Experts of a small language model: 14 layers.
Below are experts of layer 3 (counted from 0) of a mixture-of-experts language model. Rows are named router (the router's row for the expert) and show model dimensions 256-511. Each number is 128 + 32 x the weight over its row's rms, rounded and kept within 0 to 255.
After each expert's rows: "gets" lists some tokens that make up at least twice as much of what it gets as of all text. This comes from a sample of Wikipedia text that the model never trained on. Tokens count by the router's weight.

# expert 12
router [156 139 134 119 147 132  80 154  87 122 159 127 119 126  92  44 162 113 130  70 135  26 132 134 136 126 159 106 199 196 160 185  93 109 124 124 122 168 150 145 107 177 167 132 115 131 100 173 147 137 121 121  91 140  87 150 114 175 108 143 103 129  85  97 143 121 153 107 172 119 156 143 151 193 134 119 109 148 141 176 102 135  87 154 110 125 126 117 137 120  80 106  91 119 164 149 159 140 129 121 135 137 121  91  81 128 171 105  75  99  84 155 158 120  54  91 131 173 180 128 116 109 156  73 104  70 164 115  90 140  79 120 124 107 164  43 162  74 199 151 103 140 145 158 144 121 144  61 137 139 125  48 111 170 126 126 136 165 138 107 130 117  86 137 170 173 150  75 138 126  93 128 130  85 132 137  92 108 123  91 118 172 139  98 159 114 144 117  57  90  76  91 114 128 108 114 108 149 150 108 186 123 106  89  91 103 150  72  91 168 114 163 148 101 109  92 161 145 142 113  85 141  71 126 128 133 116 117  95 122 154 110 159  80  85  84 144 133  72 121 100 107 140  95 136 191 139 203  78  80 108 128 128  96 108 167]
gets: " and", " in", " to", " a", " was", " is"

# expert 3
router [184 115 129 165 151 141  98 157  99 126 158 161 146 123 106 104 129 124 140  95 139  72 128 162 150 138 158 103  65 163  85 116 146  95  95  99 122 117 130 154 101 135 192 101 107 136  78 202 144 136 155 124  84 187  80 104 134 156 171 115 163 143 122 121 162 134 162 152 133  89 145 144 134  83 157 173 165 159 118 134 129 133  76 117 116 101 107  89 126 138 119  71 162 182 161 107 153 112 175 122 116 130 144  78  86 100 172 101  86 154 112 100 138  92  97 105 135 191 157 157 147 128 170 109 115  78 132 135  60  88 103  92 140  52 202  43 149 161 107 171 100 159 171 128 110 114 115 145 115 177 117  54 167 153 159 121 137 182 122 109 162  97  93 118 148 177  63  34 153 125 136 190 167 219 115 135  62 128  94 120  95 135  94 161 152 136 122 120  94  57  80  73 146 109 107 130 137 129 149 169 140 151 125 129 116 134 168 231 127 151 180 143 124 155 120  92 141 149 124 114 117 130 104 104 143 152 117 125 154 135 202  90 105  93 138 151 130 121  46 135 148  99 119 155 155 206 104 188 137 130  75 121 124 124 166 122]
gets: " of", " in", ":", " to", " on", " at"

# expert 10
router [112 157 167 161  95  88 139  95 110  85 141 146 118 143  82  95 189 118 120 127 145 130 133 116 182 119 144 100 148 153 125  97 141 138  83  89 110 121 165 133 164 134 168 143 210  68 128 169 162 168 144 102 117 150 110 129 103 138 111 163 190  87 150 123 150 161 143 158 138  97 162 141 129 154 101 147  94 141 103 124 125 132 150 143 231 170 179  94 140  76 125 145  55 173 166 161 166 136 122 127 158 137 126 124   0 155 149 129 146 152 120 188 172 102 137  63 143 167 147 172 110 105 128 144  95 113 155 127 184 101 127 149 163 147 159 158 116  88 119 126 153 128 153  92 200 112 136 126 104 153 179 137  82 114  91 128 114 110  90 114 108  65  65 122 140 147 123 103 212 130 124 129 168 125  56 111 122 131  82 106 138 149 157 114 121 166 107 131 158 110 131  97 164  76  93 138 120 116 148 133 146  86 145 122  92 130 155 161  83  89 124 213  94 173 143  79 107 153 105 151 104 146 111 166 150 109 131 113 113 126 121 178 163  94 170 120 136 129 118 141 153 117  80 101  71 191  67  89 122 103  97 157 120 113 102 106]
gets: "s", " ", "-", "'", "e", "ed"

# expert 11
router [ 62 111 166 123 177 149 123 100  89  97 137 173 132 129 166 180 175 119 123 116 164 163 111 174 129  91 150 110 174 140 109 137 146  83 139  19 159  95 145 227 123  68 148  53  90  79 154 178 133 169 148 152  75 148  57 117 110 179 127 123 150 124 156  78 157 111 132 123 128 125 189 166 147 108  93 147 178 166 129 123 132 130 116 112 163 144 125  81 103 163 106  77 122 153 116 149 143 114 148 114 130 149 135 125  74 115 176 103 124 176 120 124 190 119 134 171 128 176 116 129  97 102 123 156  78  45 169 155 148 143  99 142 191 192 202  69 181 144 135 125 153 157 128 132 140  70 165 124 148 127 124  34  97 132 209 127 114 128 133 138 169  96  72 166 124 176  98 112 119 124 107 138 178 123  62 156 131 147 122  95 113 151 120 172 163 145 111 131 133 113  48 119 130  72 148 173  81  76 138 174  93 133  98 114 117 118  84 205 110 111  66 222 127 141 122  78 179 153 116 122 115  84  89 197 178  93 135 134 122  83 159  84 160 154 114 134 112 123 133 154 104 179 135 112 126 146 153  85 166 136  97 152 127  92 179 161]
gets: ",", " of", "a", "i", "y", "al"

# expert 5
router [168 122 138 101  97  86 142  99 135 127 123 112 166 138 156 123 136 126 161 125 152  60 159 119 179 110 152 137 140 137 111  78 127  66  87  98 120 137 175 154 127 105 128 166 137  97 106 224 166 107 166 116 139 100 102 153  74 127 129 169 168 150 140 120 135  69 134 117 125  86 141 122 139 113  88 173 166 118 171 128 121 133 121 126 162 126 175  85 122 104  88 161  84 137 132 141 125  79 103 122 116 133 123 129  78 138 129 110  75 113 132 106 187 108 124 102 146 130 136 121  89 161 119  84  54  38 113 129  94 106  83 165 134 106 151  98 134 108 177 100  97 124 162 153 152 133 121  95 105 155 191  87 145 173 140  94 103 122 100 117 185 117 102  88  86 183 157 141 115 124 121 116 154 154 125 168  67 100 151  96  88  99 130 104  59 152 113 122 139 117 143  86 137 100 102 123 126  87 138 141 225  79 159 103  87 128 130 154 109 118 136 215 101 126 118 141 161 138 103 120  85 135 176 151 174 106 104 102 115 144  85 114  88 122 110  47 106 130 160 103 107 116 108  74 151 153  85 125 121 158 109 160 124 144 121 123]
gets: ".", "\n", " that", ")", "\"", "=="

# expert 4
router [119 143 150 122 133 165 105 104  97  88 147 132  80 133 142 170 131  61 147  93 128 116 181 148 101 151 159 197 126 133 129 131 111  58  96 131 104 133  86 156  89 187 138  85 120  79  99 130 142  82 133 124 112 123  82 162  70 117 137 135 135  61 109 156 165 136 147 173 135 104 181 138 146 129 159 120 111 161 101 134 104 127 127  97 121 129 164  84 177 125 109 108 149 137  75 149 125 161 121 122 151 127 119 166  54 123 169 105 127 181 122 198 108 124  99  39 103 146 116 138 132 151 209  99  97  93 120 143 143  90  85 130 110 141 205 122 132  33 139 168 134 120 128 158 159 133 144 135  51 136 147  87 137 160 133  98  84 156 102 137  97 148 115  82 127 187 117 175 135 125  72 114 207 162  97 126 126 103 117 126 167 135 175 153 141 170 107 119 149 108  91  72 165 118 121 117 153 104 147 110 129 103  27  85 105 111 103 156 143 140 127 157 134 182 121 101 178 161  82 175 128 151 114 142 153 137 159 122  95 148 102 163 121 162  96 129  73 156 125  99 135  82 121 126  93 190 109 124 176 143 109 158 118 120 131  62]
gets: "\n", " |", "s", " (", " for", ":"

# expert 13
router [147 105 139 125 105  75 115 125 137 117 191 166 104 130 159  97 164  93 135 159 165 186 137 144 153 146 186 172 165 116 113  92 107  96  73 102 127  99 165 144 139 134 127 172 146  87 102 188 158 135 123  95 175 130 130 186  69 130 130 149 166 147 133 134 150 142 115 137 113 100 151 136 162 119 109  88 103 139 149 112  92 137 149 120 155 160 114  73 134 109  92 121  88 157 129 166 128 175 140 129 174 188 101 107  87 142 124 118 120 148 137 204 183 118 138 107 116 139 101 123 111 169 120  89 193 112 164 118 120 112  39 117 124 172 168 108 103  92 143 109  89 109 141 144 148  97 143 124  81 137 166 119  61 215 119  88 125  95 127 100 127 141 113 129 142 145  99 137 154 124 135 151 181 157 106 152 126 144 151 185  99 131 149  77  98 161 156 124 158 142 121 115 158  83 152 167 119 119 144 122 153  65 114  90 107 138 166 139 153 143  85 251 121 142 133 162 170 145 104 147 117 150 158 178 170 115  99 139 111 155 142 145 108 113 185 133 112 109 111 166 125  48 101 138  53 183  87 164 227 105  88 179 108 136 104 120]
gets: "\n", " ", "-", "'", " The", "\""

# expert 7
router [148  95 178  95  97 137 184 159 142 123 153 139 241 136 112 141 168 132 147 117 113 133 129 122 131  89 127 123 143 129 121 158 143  44 128  74  94 138 157 121  72 161  80 113 130 121 140 127 147  69 164 102  88 127 100 145 106  86  99 158 151 188 103 119 132 132 120 143  81 153 148 148  99 173 103 111  95 132 119 154 109 131 124 168 130 105 117 171 171 159  55 105  98 160 135 121 127 179 109 131 136 182 124  88  81 135 118 109  92 160 136 101 100  78 115 177  92 195 130  76  91 135 195  90  81 116 166 179 120 140 127 112 116 121 171  70 172 131 171 130  96 143 103 175 141 139 118 171 163 203 134 100 153 103 161 141 131 141 100 115 110 106  50 124 163 157  53 123 132 133 144 145 142 190  84 163  96 126 139 136 110 183  84 114 163 137 179 129 115 100  95  88 183 116 142 129 191  73 130 111 210  77 126  37 120 125 105 120 122 183 110 204 146 134 106 152 157 148 109 139  83 165 151 146 140 122 109 152 139 213 113 114 142 128 136  63  77 102 116  84 106 142  96 115 138 190 109 132 145 102  75  93 136 118 136 151]
gets: ",", " (", " as", " is", " —", " he"

# expert 15
router [135 138 126 101 147 129 122 146  93 172 172 132 143 120 121  99 171 142 144 151 114 134 112  91 117 112 146  88 143 120 102  87 137  62  98  78 116 125 159 132 105 116 137 104 107 138 146 152 113 137 109 138  69  94 145 134  84 127 107 118 147 101 127 100  90  95 128 182 119 114 138 114 126 153 121 130  95 125 117 108 108 123 116 127 193 119 142 144 117 172  35 119 122 154 141 100 113 176 169 131 142 127 167  70  20 118 106 129  99  91 139 134 226  61 131 149 172 138 160  92 105 125 163  69 116  60 137 147 126 144 148 143 169 178 182  82  83  53 151 144 147 149 113 131 122  96 115 117 140 197 156  99  90 167  98 167 142 116 121 122  74  60  32 132 161 170 125 153 183 124 159  77 178 142  99 128 110 110  82  97 135 167 156 114 119 130 174 125  89  74 150  89 135 153  89 126  97 171 126 176  68  89 117 114 138 142 182 130 137 139  64 148  79 143 146 138 153 142  82 152  88 125 158 150 154  88 100 178 135 127 126 137 137 164 157  74 173 122  64 120 163  95 114 121 166 184 140 127 158 102 128 156 123 118 120 140]
gets: " |", " the", ".", " a", " ", " The"

# expert 6
router [122  98 121 129 137 120 188 145 102  93 116 185 137 134 122 128 146 107 150 114 131 116 122 119 136 118 123 129 149 130 139 130 151 119 119  65 103 147 141 113 102 106 183 102 139  99 148 203 156 152 159 121  92 163 102 146 113 146 144  66 142 159 118 130 179  90 147 111  97  76 177 143 156 155 146  79 152 177  83 127  65 137 123 115 178 112 178  85 145 145  76 133 119 136 105 127 187 125 101 127 159 183  83 101  82 146  90 142  82 217 137 155 162 114 148  78 120 126 150 104 159 183 110  65 151  87 148 150 102 118 100 148 131  89 189  98 143 125 192 155 124 108 128 186 140 150 113 176  79 126 133  80 138 104 141  94 173 122 122 102 120  68 127 167 104 139 110 112 100 125 110  74 155 129 122 120 120 113 125 132 128 141  97 134 148 159 159 126 156  97  88  74 117 103 145 167 134 107 159 153 142  66 100  78 101 146 188 153 133 107 114 183  91 139 114 125 154 134 110 162  77 123 122 160 178  98 154 107 136 164 134 167 189 181 183  75 135  97 171 140 102  94 123  97  88 155  80 146 171  77  77 168 112 119 149  88]
gets: "\n", " was", " is", " first", " A", " 3"

# expert 9
router [114  91 136 105 143 152 128 183 148  77 141 130  98 111 119 189 181  87 124  67 123 158 130 118 148  79 144 131 156 164 121 152 108 115 115  63  53  71 150 147 138 118 147  76 187  80 154 147  91 136  44 168  69 108 127 125 108 140 136 103 107 127 171  84 106  94 139 131 116 166 122 125 127 142 130 125 117 113 159 149 101 145 129 144 199 141 172  75 112 195  41  99  87 190 102 148 135  94 120 149 140 173 137 151 125 130 150 105 120 151  70 140 131 109 144  85 120 159 194 152  84 108 176  85 117 133 168 169 108 146 111  63 177 182 195 115 121 140 109 116  84 204 151 141 122 108 128 119 156 201 145 124  73 150 163 164 141 110 140 103  47  69  70 130 114 171 110 159 174 121 176 152 162 180 119 129  94  90 125 166 116 187 103 141 134 118 153 128 126  90 120 106 144 130 100 149 138 117 130 192 106 161  89 119 101 150 132 121 150 176  96 137 106 114 130 166 174 145  96 126 137 140 123 112 165 107 153 159 174 139 116  99 165 148 132 166 111 101  95  94 108 104 143  90 149 120 159  58 125  88 129 106 133 179 172 171]
gets: ",", " |", " and", " the", "-", " to"

# expert 8
router [175 123 147 143  81  85 110  98 122 157 150 102 174 122 119 137 208  40 129 150 115  89 141 133 124 115 196 141 154 103 128 113  94 104 115  77 150 121 161 141 131  96 159 128 136  46 131 162 145 116 164  99  88  70 129  93 102 154 147 104 139 121 141  87 100 137 177 176  97 119 146 137 118 144 125 136 111 151 136 124 123 126  73 120 138 149 125 134 175 129  57 126  86 151 161 169 134  74 111 127 112 103 158 149   8 153 124 132 103 157  95 145 156 137 144  78 157 137 188 133 114 190 114 123 124 124 153 141  92 114 175 120 153 143 161  98 110 119 151 122 145 130 178 136 148 143 150 118 125 127 154 149 140 173 174 134 142 126 139 121  99  75 112  99 112 164  60 168 138 131 130 184 211 172 126 107  92 102  77 114 100 153 144 130 118 190 139 120  99 178 116  76 170 131 139 121  88 132 144 108 112  90  96 177 125 128 165 102 152 177 125 138 129 155 152 143 169 137 110 132 105 169 159 117 119 136  97 142 117 140 117 162 180 120 127  63  97 110  92 173 148 124  93  62  88 218 141 155 133  98  95 154 123 120 145 171]
gets: " |", " in", " and", ")", ";", " at"